config = dict(
    num_hidden_layers=8,
    hidden_size=192,
    n_experts=16,
    experts_per_token=1,
    d_expert=448,
    d_shared_expert=0,
    hidden_act='squared_relu',
    moe_layers=[1, 3, 5, 7],
    router_score='sigmoid',
    normalize_top_k=False,
    routed_scale=2.0,
    balance_loss=0.00533,
    balance_bias=False,
    init_std_router=0.0263,
    lr_router=0.000969,
    vocab_size=30161,
    norm='layernorm',
    norm_eps=1e-06,
    tie_word_embeddings=False,
    optimizer='muon_variant',
    learning_rate=0.00225,
    beta1=0.93,
    max_grad_norm=2.0,
    batch_tokens=65536,
    max_seq_len=1024,
    train_tokens=509300000,
    max_steps=7772,
    dataset='wikipedia_en',
)
Below are experts of layer 3 (counted from 0) of a mixture-of-experts language model. Rows are named router (the router's row for the expert) and show model dimensions 0-191. Each number is 500 + 50 x the weight over its row's rms, rounded and kept within 0 to 999. Numbers have three digits each.
After each expert's rows: "comes before" lists some tokens at least twice as common just after its tokens as in all text. This comes from a sample of Wikipedia text that the model never trained on. Tokens count by the router's weight.

# expert 3
router:579491503474522507545477534383511434570517448495504580504557493488479464460437454495430469453441468479498442545498518493505593557547451520542485539490478542555432538462506590500505475480524417529394421525545404394422416639570607440435465577419515457585596523474481541517502496473528483419478495492505420559518468435558544473566470534538506499471506445556477524477566461437411438561578510522581365504549524415432539513442525530514506535529519484567498522458482484521448500477614494463439432433566607551460545512471430442485538490487518490495508556439496502510476526496445593491
comes before: " ", " —", " +", " −", " .", " L"

# expert 11
router:560554548418534528426494552455606528470482436482456565573591477424454478495482406469547533497521466532515483545459481466490530473470434508526459506472574530525449505499545522415496500485438493423506452530453478562431486536501543393512450565531503468517639496465504533384469533479482488445555409565492487488496492489492427528507455496575490513454466570595480468432542466400468423488599401431523468480590513481470630516495495486560470545511456498478500479470476446506444566481577588573438520468536561497521509465509439485450492650490643497432605469463472537540513573472429521452
comes before: "201", "1", "200", "0", "2", "202"

# expert 1
router:528592492473468499469451550433544509538553418518436523489578469442457508511423486541480592424482481519472540549533494428482558550513478523407535525554510534537439542553487483412490527492479463483513459451548494466474412600498514492453458533491545451515594525550509474521486501496510406420642344490620416601577452467508513486437529571541435523496614434425409468466554504437478413482513475479538542559555493467539525527475421528533448537483473512495545519409512474550471492508507578493543476422577443570631454546430481519434447518544595444481568522445473513548481467502480490512
comes before: " the", " a", " his", " be", " that", " her"

# expert 9
router:524585538431456558557540532451522419495585431402522677579579543528449500504548504438496526455387455446475532506588575451536533462561488507481517509494546597460491401511496420489620481509471438446540455479529464481455493451494526437439451564556509428492476521473465480514432525551430465459593534523522619541492506532566561503453473464471517499459584523488433452457559437564499413514586459463518356479512519461477586482429522476454568453500477512556476556477510534429436499481491485505534457470497497468577540499479567460531548475513537535482535487512493425589468509536533628483
comes before: ":", " |", "\n", "==\n", " of", " |\n"

# expert 7
router:497593512443567557434572538448627471428543422488473550575538453456524482557484492461535564503482538505512475558478461473456512588513483444462543488432558459567570447467492500412492489531470529503481502483439506443403491488525559496523512494553513464584579526470499560401414601406439534451552433494467468546459554404483406554501479573487500471516610489581414421416529530453486413457444422426539452481542519529451529493552585466495529521553514511488490422551513490520500542413538513531478422413492532487548569535474485456451516511500614503465561531465492424497436529491560634542
comes before: " ", " the", " by", " in", " to", "born"

# expert 4
router:559549519460407579432466501443539493502466456491449566495578503428507485574446491430472553524472508508438578488586433451475485492513538468604536473502546411549478456590539537443493599540433495443480393510522451530411470510521497462436482603568491455580551509486478517401417405489488444426532510485489534533434465437468494549500461541527446501425498490519477508454650490445532499516460431494577574549566440437508579427482529479540446516539486508447552504539500481555408562465550567593415502453514524526552529519504475486439450526543572477460528468383463437575466471599480553477
comes before: " ", " \"", " States", " Total", " Win", " York"

# expert 10
router:513582486503544460540455584531573407521561470442438563580581451479427500379481446501507583489523498531417537574529477536572498473496463530455496554465468508495428513608526509446552509496534466440414507521541537548443454569448553493404509504459480512490528621518497512439527480533451431475465505495565490623445475482521519550467461565562547570475503501489453507521539528498449416433507516396459510499546454481536542489358487517552457480435421524497387604526469508520428509503548593507487480480512550478466588395522521422481484461518585501447649481541481550567502508457454541454
comes before: " of", " was", " is", "'s", " had", " has"

# expert 8
router:581599528504548530523520532468491503535550448488500559519585545505520451540410538496455545527450525504464515540465502432410509544465510523477487528453519535520445532445567542460479472468453480460515410530527462505466374545577562396459461511518509574471630542447504493412548469403523503438521425463505505576542492423464502439479347528567459530515491532563507473508624510467437419536514451541544424448506455419473585490495479515598412459453494460538484530394497483586536518492518491426473399532568495543499475425531465500454482519522652522507542479496569460547539543444550587455
comes before: "==", "===", "The", "In", "=", "On"

# expert 14
router:547506512469438497637498471483549405494518496462533585644534572482489479478539449493467525431497452498468496604514526499466497522536496507524530500519470612483446512556559523437522426552488477416554443489478444444412499491486577501404486499458485448467567574489474516513497465531518474365585482555454492481487557497609476429522487498486449504429570512496460482481568486466395499492445453439563421615570501408576535478543398534573513492485540525495519499442438446468438502427520530499566507372459502472559573467520419538474519511557594572538556498502424503572506527514492608460
comes before: " |", "–", ";", ".", ":", ")\n"

# expert 6
router:462612507396483484482449517473551482515535441514468576524572435511540524521503452493501587509527554543384543564561479427540543499511559498534510622445628543541500470483513582465504520409465487526501387540541432520487496525564510498461401510470470551544483503473496493496481558432447458518595470514512507540441440484480459520566522480538514471421494452498469494517565536450494462553404495438485403574495535433499589447468528562521550515443456544388486485494472421502535558412464502545580545411539504461442472499429474425461459482646621565444491432510445515514489490461488616523
comes before: "-", "|", "T", ")", "I", ".S"